{
  "d_model": 256,
  "n_experts": 16,
  "experts_per_token": 3,
  "router_bias": true,
  "n_kv_head": 1,
  "init_std_qkv": 0.0492,
  "init_std_o": 0.0,
  "lr": 0.00303,
  "warmup_steps": 50,
  "train_tokens": 624700000,
  "steps": 9533
}
Below are experts of layer 3 (counted from 0) of a mixture-of-experts language model. Rows are named router (the router's row for the expert), gate (a neuron's input weights, with its number), up (a neuron's input weights, with its number) and show model dimensions 0-255. Each number is 128 + 32 x the weight over its row's rms, rounded and kept within 0 to 255.
Before each expert's rows: "gets" lists some tokens that make up at least twice as much of what it gets as of all text. This comes from a sample of Wikipedia text that the model never trained on. Tokens count by the router's weight.

# expert 0
gets: "\n", "\n\n", "-", "  ", " He", " ="
router [ 81 174 152 117 151 160 103 121 117 102  72 134  84  52 129 114 113 143 132 172 130 157 114 139 148 105 123 119 161 101 125 124  73 107 108  90  93 131 131 128 153  94  92 155 120 161  29  68 163 176 157 139 164  85 129 156 103 148 128 134 121 130 118 122  84 105 142  60 119 138 127  90 144  79 187 142 222 108 157 139  54 118 116 123 153  95 138 143  94 128 157 101 128 143  86 195 156 105 131 132 131 100 130 128 113 157 141 142 152 124 174 176 112 120 172 129 134 133 131 111 149 105 143 138  93  82 137 116 178 168 122  85 180 153 101 135 131 182 111 120 126  94 166  97 122 119 134  96 141 163 137 169 102 186 139  99 114 111 177  85 149 158 102 140 144 138 192 109 164 138 139 121 159 115 132 130 124  82  72  90 174 143 177 178 113 125 101  88 104 126 115 160 133 147 199 108 189 210  95 162 139 108 124 164 201 165 167  68 127 150 131 143 211 124 197 111 145 190  87 181 115 150 174  87 176 119 145 108 139 155 137 123 138 138 154 125 134  70 100  68 131 163 149 107 157 131 103 117 137 184 131  90 136 156 135  64]
gate6 [ 93 120 128 121 141 139 139 170 117 153 143  92 103 135 178  93 136 110 112 149 109 132 135 123 177 111 164 138 125 120 145 185 137 144 137 161 129  64  94  48 167 109 101 179 134 127  64  83 123 123 107  55  92  76  75 125 145  68 149 135 106 157 144 166  90  99 159  81 131  98 113 142 117 123 102  69 157  71 169 114 138 143 149 121  88 108 215 163 145 138 125 143 161 155 196 147 186 127 126  84 105 140 164 123 131 124 105 127 211  97 168  96  67 147 141  91 127 105  76 137 147 159 137 170 157 125 188 110 105 193 142 149 119 133 174 149 132 171 147 150  95 101 111  55 164 177 109  88 156 172 203 174 129 169 137 117 131 156 165 134 156 144  59 107 165 119 149 120 110 162 192 189 125 140  99 105 130 123 105 126 163 136  40 154 170 143 130 153 130 137 125 167 119 111 166 126 134  31 151 163 127  99 102 138 108 126 128 163 108 105 165 172 147  85 128 160 162  90 143 136 116 176 172 114 138  96 109 111 119 175 139 150  98 143 138  72 137  90 108 107 139 125 152  94 149  89 146 100  82 154 116 115  97 113 101  77]
up6 [149 129  61  85 147 155 125 141  87 128  81  64 136 114 150 126 112 112 137 134 137  71 114 111 165 115 159 164 139 130 165 104 149 189  73 159  94  70 136 135 191 136  92  68 115 107 151 116 123  87 112 192 108  97 171 179 163 166  44  94 109 112  81 112 148 127 143 179 125 180 126 135 126 155 153 175 144 158 154 159 147 137  57 115 150  82  72  66  88 148 162 141 123  88 119 179 119 153 149 110 159  73  78 134 104 135 204 152 123 198 146 139  77 173 155 134 159  99  63 144 137 149 141 110 108  88 170 127 114 165 118 118 127 111  90 117 191 121 136 121 134 149 173 141 132 109 166 119 117 160 114 147  98 124 133 116 135 110 113 169 114 101  93 125 157 145  71 143 170 112 113 149 132 151 136 159 113 177 120 134  95 115 140 127  51  99 136 140 150 153 141  87 118 104 182 165 122 152 184 137 184 152 165 128 135 101 127  84 134  81 120  91  82 136 134 138 159 126 154 133 121 102  83 157 122 120 153 142 165 126  35 183 144 122 131 105 144 116  85 200 105  36 146 128 105 126 165  78 157  85 113 119 121 164 140  71]
gate7 [ 61 109 161  83 147 123 122 120 164  92 155 148 111 153  84 169 104 186 174 168 164  81  97 114  88 123 126 186 163  95 129 166 131  68  98 162 127 109  58  62 113 123 194 178 127 194 129 151 117 142 132 132 117 151 169  94 124 119 123 103 162 178 153  45 139 147 180 114 129  93 144 104  90 117 117  92 139 144 165 120 122 110  80 123 149 103 151 129  51 128 155 103 110 137  90 165 133 113 147 133 111 138  99 116 146 159 195 150 150 110 132 135 103 179 110 200 175 152 151 180  94 119 147 107 167 120  89 131 124 103 178 141 159 127 150 110 109 140 186 160 115  67 144 117  92 166 125 119 194 137 113 156  82 128 138 145 160 146 165 120 174  90 148 121 125 113 162  91 166 105 164 161 111 142 113 187 139  77 159 119 164 152 187  90 137 125 165 121 111 118 102  94 166  72 104 207 155 129 137  87 133 134 185 138 174 163  78  89  51 113 168 136 119 162 117 113 108 173 108  91 125 119  70 125 106 127 140 155 101 125  88  92  94 123 116 153  81  99 150  54  93 151 111 127 163 144  80 169 172 122 118 138 105 170 122 149]
up7 [172 117 128 116 120 137 148 135  87 176 133 116 169 129 168 164 164 115 142 139  64  99 105 112 135 191 173 129 113 121 104 101 113 144 150 147 135  75 126 189 113 118 122 115 143 152 107 106 125 119 129 115 129  59  92  89  54 112 166 102 167 124 175 110 123  87 132 201 158  84 156 107 138 150  93  90 112 140 113 162 113 126 120 154 111 134 108 175 128 135 130 134 156 106 143 183 193  94 142 111 136 103 169 159 125 137 113 168 119 129 112 135 195 104 126  83  83  96 128  79 167  71  65 153  71 154 127 130  76  94  61 102 111  91  89 141  75 183  93 151  82 123  94  91 203 110 101 140  91 150 148 121 152 155 125 145  84 105 159 143 136 152 111 164 135 126 119 106 133 126 149  64 175 155 144 133 111 114 111 113 131 131  91 157 113  98 130 139 120 111 148 131  68 137 138 126 149 132  79 131 197 108 116 150 144 144  66  59 137 203 114 129 198 103 122 122 137 147  89 148  88 133  81 118 164 108 178 184 121 111 211 130 206 123 156  90 107  72 123 123 108 162 112 167 149 164 206 132 124 120 135  94 153  79 129 216]
gate8 [105 109 134 108 160 104 113 167 111 106 121 103 100  92 194  98 107 173 160  73 103 102 169  96 121 104 195  82 138  82 101 137  88 118 108  87 138 112 126  99 177 148 158 147  84 152 161 140  72 124 143 159 153 131 126 140 116 114 100  74  67  91  80 132 166  49 122 185 114 173 144 126 140  79 174  98 176  68  99 139  61 114  97  97  92 118 162 159  67 104 189 118 131 122 120 157 158 113 194  94 126 117 132 157 158 116 134 108 118 109 120 142 182  82 152 135 144  99 103 156  79  72 158 152 113 103 122 128 126 140 193 151 138 213 109 124 158 128 130 175 164  84 151 148  64 130 145 108 124 159 185 165 135 117 135 116 117  82 145 118 126 124  87 112 163 102 100 124 124 123 105 148 167 175  96 136 121 138  70 136 113  71 143 110 161  98 149  61 143 161 103 156 154 131 156 146 192 160 160 139 111  55 179 131 131 115 112 172 191 139 114  83 136 180 171 182 132 120 138 137  49  70 110 143 158  85 157 109 107 139  93 146 112 130 121 156 115 116 175 128 143 156  79 139 149  81 179  95 132 141  99 102 134 164  96 131]
up8 [166  82 135 146 163 156  90 113 161 106  73 149 166 116 176 159 172 105 114 157 140 135  87 154 183 110 147 148 112 140 102 134  65 155 168  88 141 110  74 139 111 131 123 134 126  84 131 105 158 162 106 167 131 151 195 158 166 104 153 135 137 188 142  86  73  88 155 139 130  90  93 125 122 116 142 200 179 146 145 156 151  96 175 122 157 107 120 149 157 101 133 122 154 106 158 122 155  73 135 108 121 169  61 100 122 211 109 165  88 204 125 118 136  70  90 159 107 167 142 199 140 149  61 182 169 145  91 117 119 132 126 104 103 133 110 106  78 110  82 171 158 123 127 141 151 101  87 126 148 104 165 125  94 135 118 156 110 157 102 163 155 147 139 177 135 136 139 114  66 123 131 112  54 222 135  90 122 113 140  97 178 136 100  88 122 121 120 141 175 105  80 133  94 145 171 132 102  66 122 107 128 101 213 122 115 127 145  95 117 144  93 187 108 162 184 142 159 134 123 152 122 166 126 118 171 141 139  84 138  75 139 102  90 151 141 181 123 131 122  95 183 120 172  98  95 198 123  96 168 110 136  87 120 123  76  95]
gate9 [119 157 150 107 151 136  97 118 117  85 145 153 100 138 123  87 110 135 124  98 118 131 107 158 168 104 137 129 121  68 128 123 129  46 174 134 120 128 102 111 170 154 145 106 100 119 174 109 188 142 142 113 146  86 172 110  48 112 154 174  98 127 143  99 170 117 111  87 196 108  81 140  79 121 138 167 140 128 162 123 160 149  76  38 114 111 127 100 116 120 138  53 143 151  81 204 131 148 102 148 132 117 158 137 138 154 160 124  19  93 100 156 135 142  97 134 155 106 154  92 143 122 109 200 114 107 144  84 131 179 122 161 126 176 100 127 131 155  89 118 131 155 180 111 126  88 116 143 131 120  90 190 134 147  66 108 110 103 114 189 159 106 119 139 119 122 141 126 123  99 136 180 109 130 182 125 120  82  82 108 163 177 101 103 172  68  27 190 145 142 144 102 122 138 172 164 118 159 124 127 110 124 118 100 164 135 137 113 139 134 129 118 108  37 153 125 105 100 144 161  60 110 140 128 126  51  95  72 107 104 160 150 194  98 125  67 122 120 110 140 123  94 124 100 165 143 138  81 124  61 127  98 136 130 174 167]
up9 [ 97 120 134 129 132  91 124 127 157 121 168 163 115 110 119 155 139 157  94 183  94 124 167 134  93 182 130 137  90 100 131  94 167 132 107 109 121 168  81  85 120 135  67  80 157 115 101 204 136 206  91 138  79 170 193 132 133 127 117 118 156 114 143  75  48 125 151  99  58 178  74 128 148  92 179  91 157  60 133 141  73 116 143  77 134 154 114 125 135 124 140 157 146 126  59 174 160 134 169 120 119  92  89 167 150  34 141 228  70 127 108 124 147 132 145 117 106 132 154 136 127 121 131 144 119  52 142 121 123 125 121 142  82 153 169 112 127 151 180 108 109 182  89 143 145 114 161  75 174 117 119 115  91 163 107 121 137 176 120 144  86 167 120 160 133 112  82 140 112 162 133  49 155 142  86 136 109  99 118  72  67 135  80 144  80 119 140 127 142 151 167 196 131  79  83 110 103 193 113 149  94 134 110 103  99 103 115 127 159  82 162 121 121 120 130  89  77 131  97 126 145 129 144 125 168 154 147 168 146 153 111 114 159 141 135 128 129 100 132 106 192 152 124 133 145  80  68 134 112 146  94 134 117 172 136  76]

# expert 14
gets: "s", ")", "er", "0", "y", "on"
router [120  85 133 185 139 126 123 113  90 128 121 164 123 134 147 194 123 136 166 123 102 133 110 124 123 110 121 140 108 129 134 166 134 112 140  89  93 120 115  86 121 129 127 161 146 137 119 110 142 102 132 149  30 105  82  78 142 115 167 164 143 128 129 170  53 133 220 176 116 122 166 120 114  81  77 121 135 186 161 179 100 126  94 102 130  98 164 159 111 141 149 116 148 106  99  79 102  82 103 120 159 181  80  92 128 130 139 100 121 108 110 170 156 112  94 139 104 125  77 101 202  79 123 177  77 138 133 119 239 119 116 204  66 115 122 115 125 141 129 109 133 104 143 120  97  87 128 173 137 143 152 189 166 107 111 126 119 122 124 115  77 116 135 171  66 122 150 137 148 159 178 168 136 124 175 133 162 104 144 140  94 134 129  74 161  90 123 116 154 160 187 147  65 209 146 196  93 132 122  89 102 145 132 141 100 149 149 140 158  49 133 150 129 108 171  76  85 138  64 146  73  90 104 144 134 102 156 152 156 132 117  79  79 160 138 125 122 172 129 138  76 170 162 121 157 198 125 107  76 121 145 102 127 163 137 120]
gate1 [149 134 148 128 199  72 127 145 165 159 107 198  42 158 186 143 165 150 159 137 129 153 114  99 126 146  73 138 187 132 102 160  62 118 134  58 126  92 155 133 163 136 152 104 141 149  61  97 151 144 128 187 154 135 149 159 196 133  57 126  70  89  85 109 141 114 137 159 125 132 126 129 219 163 129  90 151 205 132  92 141 114 130 141  94 143 131 108 114 116 184 176  34  79  92 110  82 128 127  67  80 102 179 130 125 147 134 124 162 125 130 142 141  60 173 134 100 174 123 104 123  93 129 120 152 104 190 130 174 135 131 111 104 182 129 154 133 150 151 170 122 153 137 148 133 161 156 162 143 124 139 161 122 146 173 121 150 110 118 158 157 154 144  85 151 136 119  82  78  96  93 150 103 144 124 141  99 175  79 181 142 142 107  86  90 139 187  94 168 113 158 137 118 222 112 115 133 116  85 169  78  91 140  74  85 132 106 100 108 127 138 172 124 185 125 102 145  97 122 141 147 150 136 130 135 131 162 136  90  89 136 129 120 148 104 114 108 174 153 134 164 116 137 110  71 161 106 131  95 154 124 139  81 171 149 156]
up1 [104 115 141 124 220 123 117 113 123 100 172 132 158 126 119 157 100 112 181 180 149 151 112 118 148 162 127 129  93 103 152 166  84  86 114 150 115 101 129 129 151 137 134  63 103  78 154  90 111 134 151 197 159 165 118 121 155 150  72 157 148 140 152 140 125 139 122  77 224  24  92 111 154 138 106 188 118  97 140 169  98 105 109 123 148 110 161 192 123 131 130 150 130 103 126  93 174 109 125 154  62  82 152 106  73  99 123 183 115 126 132 128 122 137 133 109 153  93 176 121 179 109 159 114 157 100 132 190 140 112 149 113 158 112  95  53 135 171 145 100  83  78  70 153 120 148 110 141 164 131 121  96 139 180 126 105  98 143 167 117 106 111  90 112 163 108 154 153 132 142 139 114  72  87 134 199 105  96 125  71 152 169 162 110 190  75 160 132 109 171 165 139  91  98 149 159 113 141 109 120  71 127 139 111 160 109 139 146 120 178 105  95 127 119 125 159 135 151  89 173 190  85 118 138 179 113 168 104 120 137  93  91 157 186 114 179 165 111 178 156 153 172 199  92  81  90 162 131 124 111 111 113 194 114 121  96]
gate2 [141  62 146 106  99 167  84 110  69 107 121  89 134 133  85 183 168 142 122  99 123 114  82 112 163 160 125 137 113 133 128 131 136 115 145  95 118 176 128 122 120 170 123 160 192 101 127 143 146  82 104 103 120 107 129 113 145  99 129 149  75 109 178 126 123 106 150 168 193 178  81 147 147 157  98 164 160 120  61 119 145 110 112 163 162 113 148  96  60 121 120 113 142 180 108 134 113  85 103 179 116 139  74 161 125  96 146  90  79 170 117 134 135 114 188 154 135 142  83 125 112 112  94 102  89 117 117 115  96  51 135 131 106 159 108 131 116 109 167 217 103 113  87 102 150 128 146 117 153 121  80 170 191 137 138  90 122 130 119 102 124 116  59 137  68 126 108 215 172 113 152 111 186 205 127 135 133 115 151 158 128  84 147 138 104  36 148 130 138 114 102  80 108 141 141 160 124 125 148 136 110 139 121 113 119 127 139  53  78  94 118 136 156 168 135 161 136 130 173 129  45  96 152 156  90  82  76 163 166 228  79 116 104 113 136 159 137 143 181 103  97 171  75 168 118 134 134 129 101 150 148  99 127  89 158  87]
up2 [150 158 113 116 130  90 146 130 145 118 132 105  62 146 123  80  80 147 110  66 114 117 127 159 154 138 141 169 207  51  69 101 107 106  82  87 120  84 129 115 134 119 189 184 111 154 156 129  68 122 164 183  98 131 121  86 118  83  94 138 103 100 153 116  92  73  87 172 112 108  71 171 114  74 115 118  89 147 118 150 107 119 139 134 142 132 126 108 157 113  99 120  92 116 157  74 116  91 171 157 155  75 119 108  96 118 136 158 137  63 145 177 110 120 152 119 182 109 194  99 120 132 120 131 169 131 161  71 136 106  93 158 137 166 180 139  85 101 164  78 125 145  98 159  95 145 123 143 149 124 104 172 137 178 165 128 135 129 151 127 146 142 105 151 129 129 133 115 195 156 100 129 104 116 114  86 192  68 144 107 149 191  97 152 153  72 119 118  85 108 142 117 152 133 149 117 127 148 132 132  71  91  99 106 179 129 120 132 103 114 123 111 106 164 105  79  98 114  51 117 119 110 128  77 154  39 126 115  87 147 116 211 133 101 104 210 109 129 125 171 185  82 157 121 195 144 108  84 158 124 122 191 146 156 156 141]
gate3 [ 81  89 157 137  65 157  96 104 146  64 154 127  87  96 111 131 142  71 163 146 134 175  69 125 111 107 131 152  86 117 167 160  91 163 170 116 187 123 172 149 147  98 134 125  78 138  89  96 143  84 133  96 153 103  88 129 129 137 113 144 157 107 125 158 110 119 168  23 126 125 143 109 134 133 123 158 175 133 139 121  88 145  54 106  93 109 134  82 136  99 153 111 126 151 159 127  35 135  83 138 139  94 109 185 137 118  79 170 122 119  62  92 187 151 148  97 129 135 131 131 130 105 195 196 167 143 129  86 194 144 119 129 133  93 147 124 135 120 152 118  99 178 121 124 115  95 178 129 118 110  89 158 131 124 130 108 141 141 135 128 118 122 177 180 179 154  99 163 177 175 150 157 129 130 104 115 174 137 116  99 178  83 181 165 153 171 100 138 170 132 146  71 147 152 157 123  72 167 107  88 137  89 126 142 116 206 150 103 117 181 142 115  65 101  88 114 124 119 176 154 160 141 139  99 106 151 132 124 110 129 152 191 136 111 110  97 147 179 129  69 121 120 104  94 114 175  48 148 105  72 147 108 142 197 105 104]
up3 [178 184 118 160 140 131 118  91 164 108  84  66 145 122 140  93 113 156 126 184 124 119 131 128 186  90 120  88  84 187 129  94 107 130 162  77 139  62 158  28 158 164 113 218 128 133 106 163 153 130 108 157 104 122  81  97 148  74 149 148 164 164  78 127  60 200 129 147 118 155  76 153 101 122 121 131 157 174 143 121 142 145  97 138  95  81 174  95 100 163 132  98 125  93 115 125  78  56 143 113 126 158 106 137 139 115  94 114 143 111  74 125 182 122 168 147 137 141 139  82 190 119 125 144 100 112 171 119 133 121 115 151 146 140 140 104 111 160 142  94 161  94 149  42 114 111 148 135 142 138 128 165  89 143 108 128 184 147 133 136 109 167 120  72 125 140 104  70 159 135  82 147 132 127 165 184 102 144 183 182 181 136 124  80 135 126 184 105 106  99 129 137 156 106 126 175  84 150 148 138 129 129 107 142 180  86 162 132 104  76 131 119 123 143 132 161 151 135 211  89 121 123 128 108 163 112 172 122  88 161  90 152  70 116 139 119 101 156 123 185 136 166 186 106 140 150  82 126 105 125  38  99 101 159 125 119]
gate4 [ 98 123 156 164  69 158 118 125 163 187 130 115 129 103 164 170  93  91 177 148 144  68 122 115 179 110 183  98 192 174 166 148 153 124 170 105 128 132 140 129 137 132 190  92 116 195 131 170 129 150 128 122 130 112 110 128 161  98 174 103 127 124  94 130 111 125  66  81 133 131 115 145 153 135 146 114 114  96 138 169 157 111 144 105 107 143 147 105 120 124 119  98 143  66 176  89  83  97  92 109 164  90  78 104 133 168 139 121 155  94 158  72 160 118 178  81 150  76 102 154 179 106 140 109 157  64 117 130 147 122 156  93 101  99 107 133 172 111 148 175  96 136 123 174 136 141 134 126 137 166 130 116 147  91 159  80  90 190 158 154  85 122 207  98  82 198 163 114 214 144 135 209 105 112 114 141 146 146 142  99 111 143 120  82 163 159 139 124 139 109  98 119 119 208 100 121 159 119  90 123  73 107 105 142 182 125 141 120 160  76 179 142 167 102 156 134 139 131 184  76 136 144 114 185 145  96 126 188 181 113 177  99 149 183 150 112 125  87  98 158  75 127 125 123 119 107 100 105 138 101 123  58 105 180 102  78]
up4 [130 125 136  64 136 182 158 126 141 167 145 169 119 163 164 108  47 139  63 130 139 128 135 149 162 143 123 148  76 151 166 148 130  73 133 146 194  99  87 136 213 168  65 144 184 151  73 184 162 156 168 185 131 152 102  90 124  57 161 133 120 137 135 138 132  98 110 155  67 112 157 117 172 144 117 153 146 173  86 112 135 102 157 118 194 104  86 115  99 137 177 156 117 147 122 128 140  98 155 168 112 130 127 109 171 196  95 103 186 152 142 207 132 123 142  96 177 123 144 150 165 126 112 151 160 168 147 122  81 143 166 123  75 129  97  83 107 134 154 111 165 107 146 120 135  40 136 130 146  88 158 107 134 118  85 112 150 105 103 157 120 143  91 151 111 135 130 109 111 133 187  96 114  83 142 104 192  91 119 147 102 106 174 112 115  71 108 172 133 178 211 151 127  78 158 138  91 191  95 117 145 101 175 133 146 159 159 134 150 114 136 147 174 105 139 156 176  98 101  99 160 129 142 173  80 113 116 136 122 143 130 122 145 121 135 169 112 124 122 198 136 103 153 140 107 104  50 146 100 132 147 176 113  65 141 137]

# expert 6
gets: "\n", "\n\n", "  ", "a", "e", "i"
router [143  62 147 128 136 155 152 116 140 110 107 177 134 105 125 162 193 137 115 112 172 110 130  84 125 105 109 167  96  92 140 137 121  93 111 120  90  86 151  76 154 124  47 143  93 190  55 117 103 193 110 122 130 105  92 155 162 146 127 140 158 117  30 135  39 131 155 151 102 150  78 132 163 102 137 189 165 164 155 140 113 107 121 197 165  80 161 106 111 123 137 128 126 143 101 185 101 112 134 194 141 120 101 149 118  80  70 155 121 167 166 183 119  82 129 138 161 169 121 166 139  96 125 117  85 139 152 167 117 134  86 112  98 132  93 111 148 124  60 108 110 137 131 133 115 160  96  83 172 142 119 158 138 158  67  80 137 127 137 104 101 150  63 111 162 156 123 136 144 142 122 115 142 125 142 170 164  80 146 122 115 154 154  99  73 124 133 109 132 119 150 141 138 128 127 132 126 186  64 172 142 138  79  98 129 143 102 151 150  90 114 125 134 129 172 166 118 143 140 170 144  67 139 179 200 104 173 106 167  48 124 146 113  80 151 130  82  68  77  87  99  71  94 123 161 109  71 111 122 120 114  68 121 138  86 151]
gate1 [151 116 105 119  61 128 148  93 104 138 121 163 126  83 115 138 109 173 128 164  96 104 134 102 108 103 129 170 144 170 142 178 143  83  82 135 134 101 144 169  96  99 153 200 100 128 114 130 136 170 140 113 110 135  58  92 148 156 185 112 109 116 150 190 144 136 111 121  91  70 149 137 134 108 147 143 153 167 149 118 120 147  99 189 145 140 129 175 138  58 145 185 160 143 154 153 133 132 142 151 136  76 147 108 139 153 169 166 126  99 203 141  77 150 106 137 156 152  75  91 115 217  95 117  96 143 139 149 172 149  98 133 203 149  67 118 175  79 108 125  78 152 191 111 107 125 172 117 133 171 168  99 133 131  97 129 132 133 148 113  97 161 117 105  92 155 119 104 142 137 132 186 131  79 158 153  98 195 102 112  63 133 114 118 102 102  96 103 163 139  65 146 170 151 136 152 200 172 128 200 138 108 128 107  98 106 141 182 124  90 189 162 122 114 121 161 102 137 173 130  77 140 114 122 128 129 146 137 142 152 152  85 100  84 110 129 135  93 153 126 114 113 209 102 110 105 125 190 155  99 156  81 215 190  94 158]
up1 [148 103 111 111 162  81 123 120 176 123  85 122  83 158 105 199 129 132 177 120 101 121 136 154  79 115 122 110  69  96 131 142  95 168 128 103 132 144 153 125 179  89 133 148 116 123 102 133  65  66 128  94 134 143 158 104 133 154 131 104 104 153 121 150  85 105 108 119 152 173 113  70 148  19 130 148 153 113 147 162  83 130 142 167 164  82 111 130 118 113 115 131 213 130  59 164 134 106  99 113 175 152 176 101 130  77 139 129 151 109  95 155 137 160 156 112 157  88 135 125 118 169  77 148 139 118 137  76  38 188 117 112 199 160 130  59 110 130 143 146 113 138 159  66 106 159  97  86 133 147 132  91  78 128 154 140  71 147  76 107 105 133 169  96 138 128 112  69 162  94 151  91 199 146  83 163  67 128 136  80 110  92 125 144 133 134 123  87 163 100  31  88 112 156 154 105 123  80 142 120 105 169 152 122 121 104 128  98  88  96 105 108 139  98 120 145  62 139 104 131 147  56 147 139 137 149 149 131 115  76 112 137 107 122 165 174 126 141 178 112 142  97  98 146 104  81 115 108 161 141 135 166 132 168 196 134]
gate2 [138 113 103  96 162 149 144  96 161 159 148 166  91 111  63 122 131 129 113 104 179  90 178 185 180 150 140 136 182 158 105 124 153 126 188  84 126 106 117 152 193 156  81 225 150 159 163 139 152 127 167 109 103  64 136 117 175 133 132 189 158 124 176 131 108  85 160 103 186 109 159 118 153  94 161 133 167 136  88 118 164 105 139 176 145 116 118  72  83 123 132 203 112  68  86 113  72  84 111  76 118 120 118 144 118 121 155  83 146 144 194 140  88 131 114 120 121  49  85 163 107 121 168 129 152 108 101  92 115 148 147 155 125  97 123 112 152 152 129 113 189 108 207 137 110 138 156  67 182 152 140 121  70  99 118  84 102 151 120 177 129 104 145 135 102 169  98 134 119 153 130 135 166 112 119 182 173 134 158  94  93  99 159 112 177 111 105  83 187 120 134 149 142 122 132  72 141  99 118 120 141 153 143 137 177  88  81 137 119  92 151 158 133  82 167 167 108 149  90 139 142 114 184 146  77 137 129 141 131 107 160  64  73 110 140 100 145 157 177  99 129 173 111 142  88 163 146 184  88 178 128 126 122 141  97 126]
up2 [214  80 177 129 113 144  92 118 121 123 151  90  96 100 156 169 109 111 109  53  78 131 105 152  85 102 140 177 166 125 197  63  89  75  56 170 153 147 130 170 179 115 134 133  86 137 116 134 151 122 150 108 137 131 126 115 131  72 114 169 165 163 111 114  84 119 128  97 218 111 100 188  99 174 133 150 147  89  77 112 133  93 128  82  77 161 151 183 141 145  97  80 136 144 135 134 110 145  96 174 143 118 176  96 166 119 149 132 163 133 161  86 107 139 130 196 119  99  98  82 141 138  83  84 122 140  87 144 167  97 155 103 124 110 117 160 124 186 162 144  69 125 114 106 158 121  79 124 145 105 120 144 149 169 126  53 125 114 121 137 137  98  96 148 106 121 114 183 138 128 120 104  88 114 205 173 126 166 156 106 137 140  59 178 119 101 152 142 125 133 162 141 123 114 126  82 174  89 129 164 101 162  90 150 121 110 175 113 148 151 150 162 150  89 113 150  86 167 151 182 126 128  73  73 185 136  56 131 156 100 124  54 119 163 135 148  99 125  81 108  98  93 138  96 116 154 102  99 131 113 101  75 122 127 156 135]
gate3 [100  94 142 113  99 143 114  95 147  99 142  98 148 163 106 133 155 149  70 132 133 103 105 138 148  89 122 115 124  94 127 141 184 126 165  77 115  95 144 179 140 174  65 141 118 143 142 128  50 172  87 104  58 173 164  45 144 143 129 122 125 131 135 106  74 125 126 123  91 134  85 154  95 210 101 193  83 177  96 159 194  99 114  93 142 147 150 110  85 119 184 186 153 160 132 134 110  88 101 105 130  78 134 105 125  84 138  92 133  97 156 175 119 127 133 153  97 152 118  72 153 116 134  85 152 142 136 114 138 140 158  89  91 120 133 147 171 115 114 117 170 108  96 116 183 204 209 128 177 114 114 169 225 159 117 166 120 126 208 125 183  94 155 149  87  58 170  59 156 138  70 101 158 166  95 131 159  79  96  90 122 149 108 142  96 123 117 146 172 118 133 146 132 120 119 147 123 131 141  95  86 126 166 104 146 125 101 134 134 141 147 126  90  90 167 160 126 126 141 109 148 163 129 162 155 108 138 129 152  91 196 159 147 136 131 118 122 125 186 122  91  98  87 110 213 106 118 132 166 163 120  89 112 129 104 126]
up3 [168  83 129 117 161 142 186  95 148  77 108 108 105 109 134 140 110 108 134  79  94 132 154 110 155 107 155  87 101 115 180 160 169  71 171 106 136 112 126 122 168 124 172 152 117 141 144 201  99 113 171 108 100 178 134  97 141 152 157 124 175 115 108 113 155  76  94 144  85 132 134 134  98 120 110 187 149 150  84 172  97 169 141 118 130 147 140 134  97 191  75 104 125 109 129 144  92 167 103  93  92  69 141 163 155 150  92  76 176 117 169 120 116  64 151 129 135 117  81  87  98 154 165  56 139 124 150 112  98 155 131 129 173 148 160 155 152 133 108 153 157 117 167  47  73  75  69 138 109 171 155 106 104 151 126 121 139 111 101  95 143  95 159  92 122  87 129  82  96 145 125 131 123 119 129 137  99 128  93 186 114 110 101  87 162 104 101  95 153 128 110  83 116 182 121 148 120  95  94 120 104 103 126 171 140 112 169 204 170 105 115  88 104 122 135 113 155 236  97 136  87 207  97 128 159  92 148  89 180  58 129 120 104 111 141 129  72 152 126 169  88  86 154  70  69  79 106  66 140 136 125 132 100 147 126 131]
gate4 [ 95 160 147 142 117 124 123 117 147 153  69 114 112 121 173 126 166 171 112 144 114 109 106 127  97 136  91 116  43 127 122 110 126 131 108  92 114  87 114 136 124 116 104 130  89  96 102  95  84 144 132 138 120  42 111 106 115 130 112 178  85 113  93 142 157 184 164 118 141  77 129 186 139 162 125 120 129  93 106 115 117 135 103 108 185 108 147 107  25 168 148 123 179 135 140 106 202 130 100 168 104 135  98 115 138 109 191 189 138  86 160 163 174 164 108 139 116 118 151 132 116  55 122  90  80 164 136 146 142 141  32 122  94 188 121 153 105  77 130 126  93 114 146  58  80 136 114 136 220  88  78 137 116 166 110 130 126 105 145 111  99 125 124 114 141 143 160 125 127  86 154 102 172  80 160 127 161 156 134 112 123 148 130 182 124 117 133  62 158 150 158  91 181  66  95 126  93 211 154  91  60 118 151 148 151 185 103 133 130 127 122 149 111 125  83  86 112 112 157 127 129  73 171 150 109 131 167 139 178  83  89 149 165 142 142  74 113 124 172  72 164  99 117 121 149 171 127 140  68 140 136  84 136 131 143  87]
up4 [110  56 100 196 131 135 153 135  76 112 121  91  74 123 180 141 113 208 100  69 156 159 193 172 101 164 117 108 122 149 138 161 118 174 123  96 159 153 166  93 214 131 118 176  93 158 106 163  97  53 140 203 149 131 132 134 109 123 158 134 150 174  89 159 104 108 121  79 136 104 134  79 118  95 161  93 178 156 161 126 152 110  96 111  79 145 134 123 211  80 175 104  65  78 103 102 135 189 141 143 149 142 142  71 142 121 168 105 141 121  92 153 128 100 191 156 143 171 118 159 128 109 114 128 173 125  92 136 142 140 163  93 105 146 163 180 136 143 139 138 167  89 170 144 170 108 144 150 159 165 136  93 105 119 148 104 170 133  44 136 126 161 125  95 152 108 141 115  94 126 149 141 108  79 155 131 116 212 145 104 124 132 172 127 109 178 172 204  83 184  92  88 149 109 124 120 180 100 161 176 121 112 145 156 122  97 117 179 165 124 170 126 129  75 105 158 106 158 107 136 112 123 121 177 155 151 129 120  87 137 114 120  83 139 161 106 119 146  97 119 113  95 114 146  89 104 130 111 132  91 186 123 119 142 152  88]